Weights of a small mixture-of-experts language model, trained from scratch on English Wikipedia: width 128.
Below are experts of layer 5 (counted from 0) of a mixture-of-experts language model. Rows are named router (the router's row for the expert), up (a neuron's input weights, with its number), down (a neuron's output weights, with its number) and show model dimensions 0-63. Each number is 200 + 30 x the weight over its row's rms, rounded and kept within 0 to 999.
After each expert's rows: "comes before" lists some tokens at least twice as common just after its tokens as in all text; "gets" lists some tokens that make up at least twice as much of what it gets as of all text. This comes from a sample of Wikipedia text that the model never trained on. Tokens count by the router's weight.

# expert 17
router,196,158,255,185,191,192,249,196,179,182,234,153,194,237,180,163,273,224,261,203,231,238,184,147,191,233,220,184,212,194,239,161,212,173,210,198,216,190,220,208,207,164,146,188,242,210,158,224,147,191,185,204,196,214,141,176,165,221,240,216,238,185,194,218
up0,184,162,223,147,190,177,205,181,222,157,223,203,208,178,222,132,199,174,207,233,171,214,171,201,192,199,235,194,223,199,200,190,254,243,203,197,177,189,212,214,147,226,185,197,200,188,203,189,174,235,177,260,255,189,214,194,167,174,153,248,195,246,198,255
down0,206,211,188,196,171,152,162,201,176,193,225,160,216,201,198,237,198,179,185,226,166,173,201,210,213,151,211,202,173,144,246,192,173,152,191,192,187,204,216,197,191,229,253,171,157,234,155,238,165,147,177,182,216,186,184,222,265,224,195,190,207,168,192,222
up1,241,254,187,196,183,204,254,186,176,192,194,256,146,159,174,219,193,153,173,206,198,178,179,175,218,247,166,234,206,164,167,210,199,207,199,209,179,200,238,158,173,188,202,220,118,186,221,251,163,163,178,193,196,218,184,186,195,190,179,239,205,238,155,155
down1,181,258,188,240,181,216,265,231,200,195,206,171,189,222,213,223,193,168,185,205,188,243,178,183,179,253,186,259,219,152,199,188,176,221,215,193,236,278,239,200,222,198,273,194,196,210,156,183,218,193,166,193,196,154,214,205,206,192,209,286,242,230,208,180
comes before: " the", " a", " his", " an", " well", " their"
gets: " for", " with", " as", " on", " in", " including"

# expert 55
router,205,187,244,197,217,190,211,152,205,165,265,205,165,238,185,141,254,248,215,201,192,215,181,156,185,218,225,237,271,134,201,206,209,207,168,159,219,153,200,220,210,142,143,208,212,179,155,206,220,202,188,202,211,297,211,166,182,205,220,169,217,245,150,198
up0,189,203,229,165,209,207,237,205,205,200,175,142,194,172,182,166,224,195,237,206,183,213,232,209,181,189,235,244,214,211,169,192,218,191,200,230,207,192,189,188,121,271,165,202,236,208,202,279,211,237,207,224,200,156,232,208,147,149,157,163,200,196,232,226
down0,231,166,142,185,200,295,198,165,213,160,190,218,250,183,204,176,232,201,216,229,195,201,227,190,207,180,187,245,202,208,228,189,151,121,167,200,149,161,195,229,150,234,191,174,190,225,201,230,169,213,194,204,214,209,226,206,217,194,236,184,148,194,203,156
up1,211,211,226,186,192,120,193,208,162,198,194,219,192,264,217,253,220,168,180,231,228,217,215,261,155,276,242,220,237,151,235,172,210,185,200,177,190,207,223,220,139,163,195,198,146,169,211,264,196,238,187,208,182,212,188,205,170,232,205,228,198,228,197,197
down1,149,188,191,198,249,191,207,216,199,246,197,217,201,225,207,209,208,177,188,246,193,211,160,216,214,190,249,190,174,152,212,182,192,242,253,224,217,206,216,202,157,188,175,203,169,146,211,187,224,177,213,220,232,203,194,183,225,266,216,200,136,265,176,188
comes before: "9", "8", "0", "–", "7", "6"
gets: "1", "9", "8", "2", " Candidate", "ivate"

# expert 86
router,239,176,230,208,163,163,233,113,195,197,228,209,157,247,208,181,256,190,154,197,234,209,201,233,167,248,211,168,244,186,189,174,193,161,181,201,169,173,217,173,139,227,170,232,207,195,183,195,178,198,222,226,228,247,207,221,241,233,224,209,169,164,208,211
up0,163,195,315,197,235,174,218,184,172,181,176,151,209,231,162,218,235,206,213,192,205,240,163,169,221,240,179,194,206,174,208,216,182,205,245,216,215,243,224,209,208,172,164,184,234,178,190,218,197,196,192,203,224,247,232,210,165,169,133,233,204,189,155,202
down0,257,212,228,217,245,174,225,207,242,203,197,180,186,175,189,215,185,186,179,199,235,144,224,222,225,196,193,158,239,168,182,195,208,195,196,161,230,181,241,220,212,219,119,206,179,229,179,190,247,241,170,239,198,176,184,192,240,234,195,247,211,171,171,182
up1,238,215,204,182,228,154,185,193,208,179,235,186,194,222,221,179,186,212,185,222,250,212,194,189,252,190,207,192,226,211,195,236,185,186,249,185,208,206,219,189,203,240,187,293,185,219,197,205,184,218,215,231,162,250,188,183,204,212,215,230,129,158,199,193
down1,185,183,233,242,202,236,209,190,249,188,252,271,209,237,193,204,163,188,209,233,187,199,244,203,223,207,231,168,235,204,164,209,217,125,224,153,219,201,125,216,226,170,185,234,192,191,214,222,233,205,207,220,222,231,162,139,196,216,195,176,210,236,231,211
comes before: "\n", " |", ")", "a", " is", " ("
gets: ")", "art", "iv", "enn", "el", ".)"

# expert 47
router,212,169,231,216,212,144,252,172,165,199,219,200,159,226,191,203,296,178,195,214,174,212,180,163,177,244,196,193,231,178,208,206,212,221,169,204,238,184,194,236,163,183,119,292,205,186,193,250,238,245,201,215,208,236,224,194,182,205,200,202,174,194,170,225
up0,235,177,219,226,217,158,194,196,235,198,200,196,210,163,176,134,229,211,251,181,195,199,168,189,185,214,174,158,186,196,186,228,153,194,197,165,215,205,207,162,173,241,182,230,187,156,203,156,203,156,204,204,169,203,164,140,222,206,157,209,234,189,159,189
down0,223,208,226,254,165,197,207,201,200,205,200,194,176,189,189,211,213,231,185,196,189,193,178,208,204,201,161,185,165,240,274,206,194,154,238,233,209,191,243,214,185,189,128,182,212,156,206,188,168,226,261,133,166,200,172,189,156,247,172,176,278,182,192,189
up1,201,191,203,172,197,141,177,203,191,174,251,192,222,210,186,165,225,188,257,201,240,233,231,154,219,193,257,201,202,169,184,205,253,207,176,196,226,186,195,225,210,210,147,242,165,225,210,215,217,213,178,201,166,220,160,219,200,211,176,231,220,241,213,183
down1,213,205,212,186,173,173,220,253,159,167,206,225,237,188,232,196,243,178,231,239,141,217,213,188,250,210,168,227,205,188,191,198,241,186,219,189,198,247,184,183,152,209,175,222,182,196,235,189,197,179,264,246,175,207,168,219,179,214,172,180,279,267,170,167
comes before: ",", ".", " of", " and", " in", " were"
gets: "s", "ers", "ions", "ations", "ies", "es"

# expert 104
router,244,157,283,204,205,242,212,153,226,196,214,225,127,220,203,216,240,235,259,214,217,236,227,205,145,220,198,170,274,191,234,202,220,241,175,176,180,234,215,203,173,200,158,239,238,227,224,253,204,207,198,183,202,219,224,201,179,194,196,234,186,191,219,155
up3,194,191,209,198,175,157,206,194,159,194,220,225,150,194,198,183,238,190,224,234,211,233,206,156,222,221,215,200,192,192,173,191,171,246,229,140,230,198,199,217,157,227,155,203,211,204,189,213,194,211,211,177,188,174,256,220,207,154,230,166,221,150,100,243
down3,253,222,209,178,181,182,250,182,226,185,233,225,239,190,173,193,205,196,220,152,210,201,169,171,213,217,161,205,202,214,130,235,163,218,199,243,200,179,188,200,140,195,198,245,192,198,222,157,208,205,131,216,130,225,191,256,193,183,215,178,222,192,160,187
up4,222,207,184,144,202,187,198,155,150,209,216,212,238,196,191,188,234,216,209,187,239,201,180,161,217,238,204,153,190,190,190,226,200,158,195,138,206,230,237,250,238,185,201,200,241,191,232,203,208,181,155,250,213,184,156,201,134,163,207,215,181,187,122,215
down4,162,189,174,203,201,194,179,200,199,208,180,242,180,150,140,204,184,144,185,160,197,160,165,231,223,194,201,185,202,135,139,233,219,167,165,216,198,209,225,202,181,173,181,226,196,270,258,240,189,233,202,230,194,180,190,172,161,192,162,216,210,144,161,211
comes before: " |", "ing", " (", "s", " of", "N"
gets: " /", "ail", " round", " +", "°", "oot"

# expert 84
router,210,187,277,207,212,218,202,181,210,164,219,162,158,249,200,173,259,235,224,205,233,227,216,180,172,235,212,206,251,161,228,197,232,153,236,195,192,155,205,221,185,216,138,229,181,168,199,245,199,199,186,220,232,231,176,211,162,178,215,150,155,211,177,212
up0,212,217,260,175,180,171,213,198,194,227,195,216,210,222,195,184,201,164,230,161,163,247,162,136,207,241,156,200,209,180,189,185,193,225,236,148,182,185,173,203,192,190,162,188,219,236,264,206,219,198,211,135,195,238,178,206,176,178,170,202,263,182,193,173
down0,128,236,254,225,176,161,228,254,197,196,198,194,183,229,208,154,128,255,216,178,213,245,187,179,218,202,196,245,176,223,201,183,197,214,226,206,221,156,189,197,194,193,204,149,182,217,184,157,222,204,233,211,178,214,146,176,212,188,187,209,195,199,200,261
up1,217,172,207,223,243,155,205,169,177,135,246,166,132,220,221,167,220,200,245,178,214,245,211,177,209,252,250,206,208,172,191,251,244,220,184,204,190,263,179,208,218,162,179,217,177,227,228,186,179,203,219,175,226,202,249,215,217,217,200,184,231,232,202,138
down1,184,197,181,223,267,177,177,218,223,255,180,202,220,204,173,227,249,148,192,221,200,182,206,170,177,204,193,208,159,233,194,162,178,209,219,248,190,239,156,237,260,162,230,250,207,192,160,224,230,192,211,188,246,175,193,258,196,172,221,144,168,198,201,132
comes before: " to", " in", " by", " a", " the", " on"
gets: " had", " made", " have", " used", " played", " won"

# expert 99
router,202,204,237,230,187,179,224,160,202,162,198,212,175,224,180,237,254,188,218,199,197,188,194,223,204,224,182,201,303,165,217,258,204,168,263,176,226,222,191,209,175,200,176,200,261,204,176,187,201,208,183,187,158,217,200,191,188,139,219,207,131,248,160,175
up0,232,192,193,135,192,167,229,194,207,220,258,238,198,201,219,230,211,228,209,211,185,218,225,189,149,196,199,216,233,201,174,236,254,207,216,192,241,195,178,189,189,212,176,208,239,198,225,219,190,179,221,185,185,247,206,183,241,196,207,179,213,201,191,219
down0,213,170,228,177,161,176,211,241,203,220,217,228,197,172,176,229,197,209,197,237,209,182,215,195,162,173,200,159,212,203,216,167,181,247,123,176,184,234,209,169,208,125,221,239,240,195,229,167,167,237,174,229,247,219,186,201,212,248,207,221,157,139,233,241
up1,245,205,217,166,175,102,240,183,187,167,227,207,156,233,203,197,189,188,195,218,179,253,162,199,160,200,179,223,204,172,233,221,234,190,166,224,152,171,183,224,245,183,167,209,209,191,205,191,221,197,211,227,204,287,192,223,225,153,226,180,202,146,258,189
down1,211,236,182,234,180,231,205,182,173,209,232,186,168,136,242,204,189,195,170,229,169,211,198,232,125,252,235,182,232,175,234,140,201,190,196,262,256,198,205,196,230,222,152,202,185,246,174,200,250,221,259,176,153,177,198,191,227,209,192,193,197,223,170,229
comes before: " ", "an", "–", " (", "z", "o"
gets: "ay", "ant", "ar", "\"", "ent", "and"

# expert 0
router,190,171,256,204,204,196,229,155,220,194,209,201,175,202,183,175,248,224,269,182,207,225,225,186,157,280,208,211,254,162,274,179,211,145,241,170,162,188,229,241,185,179,184,228,176,199,161,208,183,195,200,234,152,203,237,188,187,199,204,143,263,211,200,227
up0,205,223,264,237,227,171,253,154,173,167,221,136,187,233,233,193,267,185,197,211,220,222,187,201,209,196,183,183,221,198,167,204,153,216,208,219,221,168,180,220,204,262,146,193,231,208,212,244,183,255,192,163,214,211,191,183,158,223,226,260,169,195,170,204
down0,205,192,193,176,219,174,216,165,155,203,279,192,160,175,109,217,227,165,192,252,170,228,190,225,209,265,212,185,194,188,186,133,217,181,239,184,167,228,224,153,183,192,202,199,195,175,245,173,129,227,236,194,188,211,202,198,180,196,204,176,155,210,226,183
up1,177,211,247,194,220,158,236,189,185,212,197,164,236,202,159,182,249,187,140,154,249,211,182,229,191,182,163,196,249,173,213,211,165,197,222,250,201,218,211,184,167,192,168,168,192,209,188,210,199,244,152,274,191,185,190,161,203,182,229,202,215,180,204,174
down1,209,198,171,208,198,242,184,119,167,255,218,181,174,150,253,219,183,173,208,209,230,179,195,180,249,189,180,194,157,187,237,136,188,182,185,244,219,168,177,222,214,183,223,213,188,208,205,203,238,119,237,209,187,265,171,213,201,190,196,194,161,226,244,188
comes before: " the", " a", " by", ":", " his", " JPL"
gets: " by", " –", " —", " from", " -", " after"

# expert 88
router,225,160,243,178,203,191,278,179,178,178,232,161,170,219,176,202,245,191,215,196,190,235,217,194,172,271,260,233,241,165,213,203,225,231,214,175,166,200,234,248,217,211,148,182,189,194,219,238,173,188,183,228,164,205,202,200,174,185,180,211,190,200,190,159
up0,175,151,218,205,222,205,200,213,160,183,222,256,190,222,213,180,165,191,200,243,185,251,198,147,168,194,146,215,207,174,159,250,199,223,202,222,203,195,184,214,165,164,197,146,250,158,157,176,162,221,249,219,210,228,191,234,244,246,201,197,164,237,214,204
down0,191,191,214,180,252,179,190,266,198,134,227,172,173,192,201,234,186,222,258,177,215,199,225,192,239,180,188,161,171,188,227,149,173,176,260,215,243,234,207,238,192,184,170,194,258,225,133,196,178,226,219,217,187,208,190,217,248,274,183,173,222,220,173,201
up1,187,243,194,213,200,206,249,195,181,187,239,191,159,156,217,155,217,234,191,205,207,249,218,205,199,177,218,240,211,189,184,188,244,203,240,200,208,142,171,183,209,211,112,226,214,221,269,250,201,222,187,197,145,223,212,217,233,151,178,214,165,140,167,174
down1,167,265,223,268,206,206,140,195,175,155,187,166,192,239,215,225,242,196,146,202,203,167,165,223,190,160,160,233,215,187,177,196,218,149,173,244,191,160,266,229,248,211,195,198,222,214,184,246,226,152,209,215,215,217,146,203,208,172,205,208,179,220,202,187
comes before: " the", " a", " his", " least", " this", " its"
gets: " of", " at", " from", " in", " during", " near"

# expert 125
router,224,181,214,226,195,142,233,185,174,163,189,211,213,230,182,219,253,224,196,167,171,234,224,147,184,235,202,178,227,141,180,236,231,198,215,216,206,147,199,217,212,169,125,221,217,190,178,263,227,265,191,176,189,255,177,173,164,193,208,214,286,179,149,216
up0,196,207,211,190,199,169,244,186,161,192,221,192,206,193,160,204,224,179,259,146,197,217,246,147,194,243,228,156,215,185,216,152,245,209,163,188,270,189,255,217,177,229,187,216,172,193,196,174,189,205,196,205,186,218,179,171,180,259,239,181,185,195,154,215
down0,219,237,151,194,180,162,202,197,222,215,220,201,193,242,222,164,161,208,191,211,219,212,174,170,190,252,185,249,170,285,206,136,163,197,199,167,178,227,173,230,169,172,214,230,162,198,221,187,199,157,148,167,231,196,197,210,253,186,207,229,184,235,167,199
up1,212,230,217,183,207,202,181,208,194,163,200,185,228,204,187,226,223,127,217,261,202,220,154,185,214,223,215,162,218,187,214,191,186,208,180,191,207,182,262,203,114,218,212,203,210,178,185,177,197,225,177,179,254,181,226,222,215,235,171,188,243,277,218,204
down1,212,247,227,266,163,199,210,222,193,158,183,212,187,152,165,265,262,269,203,244,192,144,243,215,190,191,178,212,129,209,214,172,149,184,180,217,209,176,170,234,207,284,207,270,189,211,139,176,182,186,189,236,160,172,194,198,165,173,198,213,186,218,229,193
comes before: ",", " (", "z", "ll", "y", " and"
gets: "y", "es", "o", "ie", "us", "re"

# expert 14
router,209,170,247,235,176,195,234,170,192,168,231,242,174,222,197,219,242,232,236,220,213,206,205,160,190,228,200,188,291,162,178,259,187,191,223,147,146,196,252,196,199,200,147,205,232,181,201,226,202,180,170,175,194,220,185,220,171,211,161,197,152,216,190,206
up0,253,189,230,155,189,129,239,146,194,214,173,178,204,202,200,146,250,158,271,206,205,238,171,180,204,229,232,220,205,234,238,188,240,225,252,200,236,171,139,169,213,207,139,200,225,189,254,210,208,240,244,224,235,202,206,184,174,190,191,237,208,210,176,190
down0,215,160,183,197,187,188,168,232,215,233,216,241,248,218,200,190,228,192,244,226,213,215,216,200,199,160,200,206,213,213,187,174,248,183,188,199,215,179,192,217,160,223,135,170,168,223,234,237,174,202,240,211,216,249,153,225,243,262,197,132,187,198,240,181
up1,192,192,198,219,214,207,198,197,199,217,231,173,186,186,201,131,196,218,221,232,170,222,200,153,140,212,131,184,181,217,186,230,213,170,201,169,185,142,211,230,185,219,198,260,229,213,198,241,151,253,160,200,208,224,154,148,193,219,211,150,230,132,209,196
down1,211,202,180,212,173,183,190,270,202,205,251,187,236,193,126,167,184,209,214,260,243,222,225,240,223,201,189,226,183,264,230,210,198,163,171,218,124,187,211,209,217,215,228,196,246,131,184,247,242,179,206,168,198,205,192,142,179,201,233,191,188,181,185,215
comes before: ",", "–", ".", "0", "th", "5"
gets: " on", "3", "5", "7", "6", "4"

# expert 78
router,192,157,242,193,182,162,238,198,190,182,245,166,150,211,212,146,270,201,237,171,238,201,209,207,192,232,194,192,286,171,177,225,202,220,220,228,230,197,207,184,191,235,114,252,185,183,216,239,207,194,206,218,188,206,184,181,166,194,151,230,157,242,181,214
up0,200,170,236,235,188,202,210,189,166,213,191,191,218,168,156,238,201,234,220,192,268,295,224,168,215,203,232,208,216,210,215,198,144,177,224,126,215,150,217,190,212,162,182,189,221,252,280,205,228,201,215,225,203,192,157,170,239,236,178,204,222,155,209,172
down0,237,226,201,221,229,196,195,193,195,251,211,200,157,198,180,193,191,221,197,208,189,256,160,236,234,250,232,260,224,200,197,219,229,224,179,193,232,208,162,208,192,234,237,221,176,238,191,224,235,194,211,221,255,238,194,243,195,209,195,255,201,252,231,174
up1,194,226,221,185,228,189,186,175,199,186,207,184,220,211,144,151,199,240,220,174,180,201,201,216,233,211,232,158,180,233,172,217,166,189,170,147,236,183,184,169,199,222,135,249,284,220,148,194,144,240,198,203,222,204,252,167,250,167,234,185,201,189,249,186
down1,234,217,179,169,125,211,171,227,173,214,241,234,187,232,230,208,184,241,181,214,214,194,157,217,163,165,225,204,170,258,256,195,195,214,172,191,190,178,154,190,206,158,178,208,194,210,195,248,166,222,190,148,149,230,194,220,193,215,213,202,187,114,156,222
comes before: "\n", "The", "==", "In", "===", "-"
gets: "\n", "ine", "ore", "ive", "ing", "all"

# expert 72
router,213,186,252,154,210,154,234,177,159,193,235,157,198,229,176,193,269,221,220,201,193,263,198,195,228,220,215,233,217,232,219,204,204,171,193,187,226,165,226,165,167,198,119,154,214,176,216,244,163,178,202,261,215,235,166,190,175,234,192,193,194,216,188,190
up0,226,158,214,158,219,226,231,176,203,164,175,249,221,196,207,231,216,207,174,237,193,234,151,236,191,213,220,242,182,197,230,225,209,162,190,177,206,188,244,211,187,164,207,209,230,263,152,216,226,187,196,229,226,191,189,211,161,231,167,188,163,185,197,197
down0,200,183,158,165,183,254,190,176,197,134,186,203,201,201,155,227,185,200,194,173,203,262,183,182,196,228,232,192,241,240,223,179,200,146,154,236,185,161,222,224,136,153,206,216,222,167,217,178,178,183,223,272,173,151,154,231,177,182,217,177,185,226,233,166
up1,186,197,186,161,192,219,189,188,241,152,150,210,208,193,185,254,219,217,216,234,204,225,181,192,212,175,172,171,268,212,228,177,150,243,201,143,176,194,223,197,160,200,174,185,216,209,169,213,187,184,261,190,221,200,220,186,183,208,277,193,231,229,178,171
down1,149,213,199,208,191,230,197,288,229,172,143,211,220,209,193,226,175,204,196,227,237,221,206,253,258,149,233,208,205,226,208,195,197,172,194,175,160,193,170,194,166,182,181,177,170,197,173,157,201,234,201,206,166,179,120,199,218,225,165,198,199,149,200,116
comes before: " a", " the", " not", " an", " been", " also"
gets: " was", " is", " were", " are", " as", " be"

# expert 100
router,177,176,247,184,181,147,230,176,137,171,237,202,198,257,200,233,248,207,213,172,235,242,183,195,217,249,187,220,226,186,183,233,183,240,228,189,219,214,177,164,157,206,155,228,221,212,230,239,221,169,168,204,196,238,195,173,193,212,252,242,151,206,216,181
up0,204,200,219,167,250,194,188,204,152,177,171,178,209,235,169,220,216,227,250,182,196,188,233,191,178,207,204,188,184,226,181,174,179,177,236,166,197,196,244,189,170,159,197,184,223,212,193,264,219,194,178,179,283,229,187,188,198,205,228,202,192,195,151,169
down0,218,207,191,218,217,202,184,212,223,209,160,170,190,201,142,180,189,239,192,254,146,236,228,224,228,186,204,211,172,212,198,186,154,181,212,199,231,124,164,228,213,175,201,179,171,227,216,204,202,179,213,187,201,224,165,154,211,200,213,190,205,210,247,194
up1,245,202,224,188,181,160,166,201,156,187,166,221,198,199,207,212,222,215,160,186,185,221,183,142,206,205,215,188,229,151,176,238,214,211,174,142,192,171,211,191,203,239,204,199,164,158,203,158,154,213,221,233,171,263,198,210,218,209,200,164,223,204,155,222
down1,214,160,229,168,149,197,242,226,211,199,215,213,188,190,227,208,197,177,213,192,182,158,226,201,111,126,212,181,239,215,171,203,234,200,169,212,192,266,176,206,184,177,134,179,216,192,265,257,193,208,221,227,261,149,222,167,195,211,183,188,206,204,234,197
comes before: ",", " to", " and", " of", " in", "ing"
gets: "ing", "ard", "ain", "ow", "er", "ide"

# expert 87
router,253,135,226,174,207,182,233,180,166,185,269,192,194,228,204,184,244,210,235,220,210,213,189,204,228,253,202,188,236,178,214,207,215,173,214,190,211,148,239,180,212,165,129,253,199,185,192,267,226,173,194,202,179,212,188,217,189,194,146,218,214,211,178,142
up0,210,188,197,183,207,180,188,186,216,245,237,245,133,141,148,215,198,206,174,181,235,196,163,154,187,267,211,177,207,209,208,191,267,212,227,188,205,169,233,182,154,165,189,204,210,133,214,194,179,162,191,168,219,290,236,191,212,231,181,187,228,219,153,204
down0,220,198,238,176,195,164,214,242,186,200,205,185,184,214,247,220,204,176,204,203,197,245,242,205,232,212,235,199,110,175,247,185,224,215,247,164,177,185,196,159,194,277,253,188,208,155,187,231,212,186,225,222,144,177,192,179,202,198,173,180,175,259,213,161
up1,148,202,222,241,197,197,190,186,172,193,215,225,220,202,233,144,234,218,199,194,206,168,211,189,189,203,193,182,196,179,172,267,191,139,220,283,183,194,215,146,168,193,182,156,229,200,149,248,173,253,201,185,195,203,226,138,164,209,193,189,197,220,130,206
down1,164,195,226,218,221,164,180,233,169,239,179,170,219,264,159,187,154,212,242,209,232,149,182,233,242,189,231,164,198,197,198,174,175,193,192,178,207,174,167,232,219,224,190,206,173,209,213,207,261,191,212,198,153,220,202,229,212,212,178,207,162,208,217,241
comes before: " the", " he", "0", " and", " it", "=="
gets: ",", " of", " that", " for", " about", " when"

# expert 31
router,218,171,231,189,198,155,261,153,182,168,262,228,193,242,186,191,229,214,187,189,196,184,250,159,241,242,187,184,230,181,215,219,247,163,215,241,234,186,240,176,173,218,152,211,272,162,176,252,217,165,214,248,186,219,195,169,174,202,252,186,132,222,173,207
up0,200,203,205,207,163,150,198,163,227,205,193,155,179,212,177,227,205,234,225,138,223,184,179,206,223,245,159,226,193,166,226,248,185,268,157,204,245,188,246,200,221,219,158,252,210,250,185,162,224,201,159,215,190,255,180,149,178,243,197,201,186,169,198,168
down0,158,230,208,167,199,153,215,211,202,201,163,217,173,216,201,181,163,229,154,202,238,185,223,275,131,205,191,141,197,203,225,186,232,182,123,178,181,238,176,208,193,192,170,221,174,177,262,234,218,205,198,196,212,155,199,177,162,168,256,155,205,187,194,202
up1,249,203,219,216,260,153,236,170,183,189,242,153,216,205,173,191,207,222,185,198,212,187,194,182,202,196,258,156,197,204,193,275,199,170,221,167,161,156,228,175,186,194,177,217,195,217,186,186,196,213,214,218,209,234,161,230,153,131,185,187,227,224,200,178
down1,118,170,215,191,165,183,176,233,234,172,179,217,188,196,165,272,214,247,198,179,228,185,188,226,216,150,137,241,216,183,189,232,252,173,250,195,199,260,193,200,188,193,172,222,159,198,234,198,218,212,187,171,223,199,192,197,182,235,202,184,264,248,245,290
comes before: " |", "\n", " (", " and", "ad", "i"
gets: "\"", ")", "),", "ad", "\",", "ab"

# expert 116
router,247,139,221,215,234,143,268,192,141,192,223,145,202,210,191,206,272,193,218,187,237,217,204,169,183,202,226,178,211,196,210,161,203,188,197,174,214,163,216,197,190,153,144,254,246,152,220,263,236,202,171,184,198,243,209,203,177,218,168,251,187,173,226,209
up0,171,201,210,232,183,173,232,183,172,194,218,209,215,207,271,201,241,213,161,226,215,273,163,141,220,222,194,210,245,141,191,230,220,168,208,203,248,188,195,157,215,195,187,188,227,194,178,237,191,240,229,209,172,225,161,178,186,174,178,204,202,211,206,197
down0,240,209,185,213,258,238,194,152,164,200,198,210,184,176,163,203,213,228,180,219,184,222,162,172,174,213,195,208,223,139,197,147,220,167,198,232,175,184,184,228,240,168,222,169,227,164,200,160,232,245,215,234,198,159,186,172,201,146,209,210,232,219,233,205
up1,237,172,180,227,192,205,194,190,176,183,193,190,201,251,212,176,235,228,191,222,211,216,172,133,179,208,238,219,206,119,254,248,171,199,190,194,137,223,230,172,220,190,224,215,130,204,246,217,220,225,202,179,257,189,182,206,214,211,174,215,219,179,210,160
down1,219,205,251,136,202,211,268,222,200,233,208,237,197,193,241,184,210,233,180,207,266,166,183,233,229,216,223,229,226,177,183,213,229,212,146,186,226,165,181,183,247,181,238,166,193,211,219,218,254,172,190,237,192,192,215,222,193,229,197,173,258,198,212,198
comes before: ",", ".", " and", " of", "s", " to"
gets: "s", "y", "es", "um", "ty", "'"

# expert 60
router,222,185,269,229,209,169,219,126,164,177,215,144,136,212,161,158,206,257,213,207,221,248,215,197,169,239,163,218,223,154,229,149,220,173,187,203,135,206,206,181,185,202,148,213,229,215,214,183,161,196,245,246,193,236,212,161,163,181,190,195,164,201,178,156
up3,231,192,218,216,213,215,260,145,240,197,238,218,180,263,190,223,227,218,202,222,219,215,140,250,213,202,225,208,214,160,221,171,115,176,224,189,168,212,210,210,221,200,213,226,194,155,234,226,227,198,263,205,171,177,175,223,213,186,200,251,196,169,204,203
down3,147,127,272,175,215,227,178,213,208,183,182,209,175,152,138,228,213,261,204,255,193,186,130,199,217,249,196,195,185,172,173,154,230,195,181,208,205,201,197,216,212,170,151,205,195,200,233,208,194,179,245,186,157,192,191,242,137,196,191,249,222,222,201,218
up4,247,161,260,228,155,191,211,176,226,202,235,164,235,267,170,214,227,216,167,156,185,195,207,204,217,196,156,162,221,215,205,196,190,256,165,196,150,199,216,282,216,112,166,253,196,125,237,204,227,214,224,198,221,236,157,165,191,164,200,205,212,147,162,207
down4,186,173,265,216,183,200,186,184,201,208,238,218,201,201,182,225,205,213,170,217,221,227,195,238,189,171,181,222,173,171,167,185,221,175,176,206,173,187,149,198,194,192,167,194,152,182,190,195,253,177,204,219,215,146,192,167,124,236,155,218,237,152,242,213
comes before: "1", "2", "3", "4", "0", "5"
gets: "–", "/", " ", ".", "′", "°"

# expert 50
router,230,171,242,192,223,145,221,135,195,145,210,238,173,224,182,159,240,159,231,181,222,217,226,169,169,244,220,201,279,132,182,219,195,233,227,230,191,229,203,184,165,188,148,248,198,205,236,190,205,177,187,197,231,234,227,218,180,222,218,206,155,200,202,198
up0,181,200,194,202,230,181,204,199,204,219,247,203,193,142,236,159,215,224,192,185,191,276,136,157,148,228,205,207,214,204,192,224,254,238,165,156,203,258,156,202,222,230,193,251,216,245,145,198,175,233,250,182,149,195,183,194,203,210,216,168,242,165,183,167
down0,268,200,207,188,223,130,206,149,219,205,210,149,191,243,215,190,193,134,232,170,194,237,186,183,251,151,213,148,219,227,189,184,215,251,188,206,194,196,189,154,276,207,225,167,223,235,204,157,207,252,245,228,190,200,256,135,248,190,249,241,233,213,180,223
up1,226,178,204,211,149,194,188,215,201,195,190,197,197,238,192,186,191,174,209,235,224,253,186,147,176,216,166,171,232,163,177,238,218,238,224,192,161,207,153,237,273,191,215,213,187,201,181,200,216,223,209,192,262,216,162,188,237,229,202,151,268,153,184,191
down1,210,200,180,188,229,178,233,171,216,203,198,216,210,187,198,224,129,206,207,226,231,202,154,208,224,234,184,216,221,217,150,208,175,111,288,260,197,219,201,230,195,263,201,152,212,201,163,158,174,193,179,178,129,211,174,219,184,209,182,255,206,193,236,214
comes before: "9", "0", "1", "2", "4", "5"
gets: "1", "2", "ort", "9", " ", "0"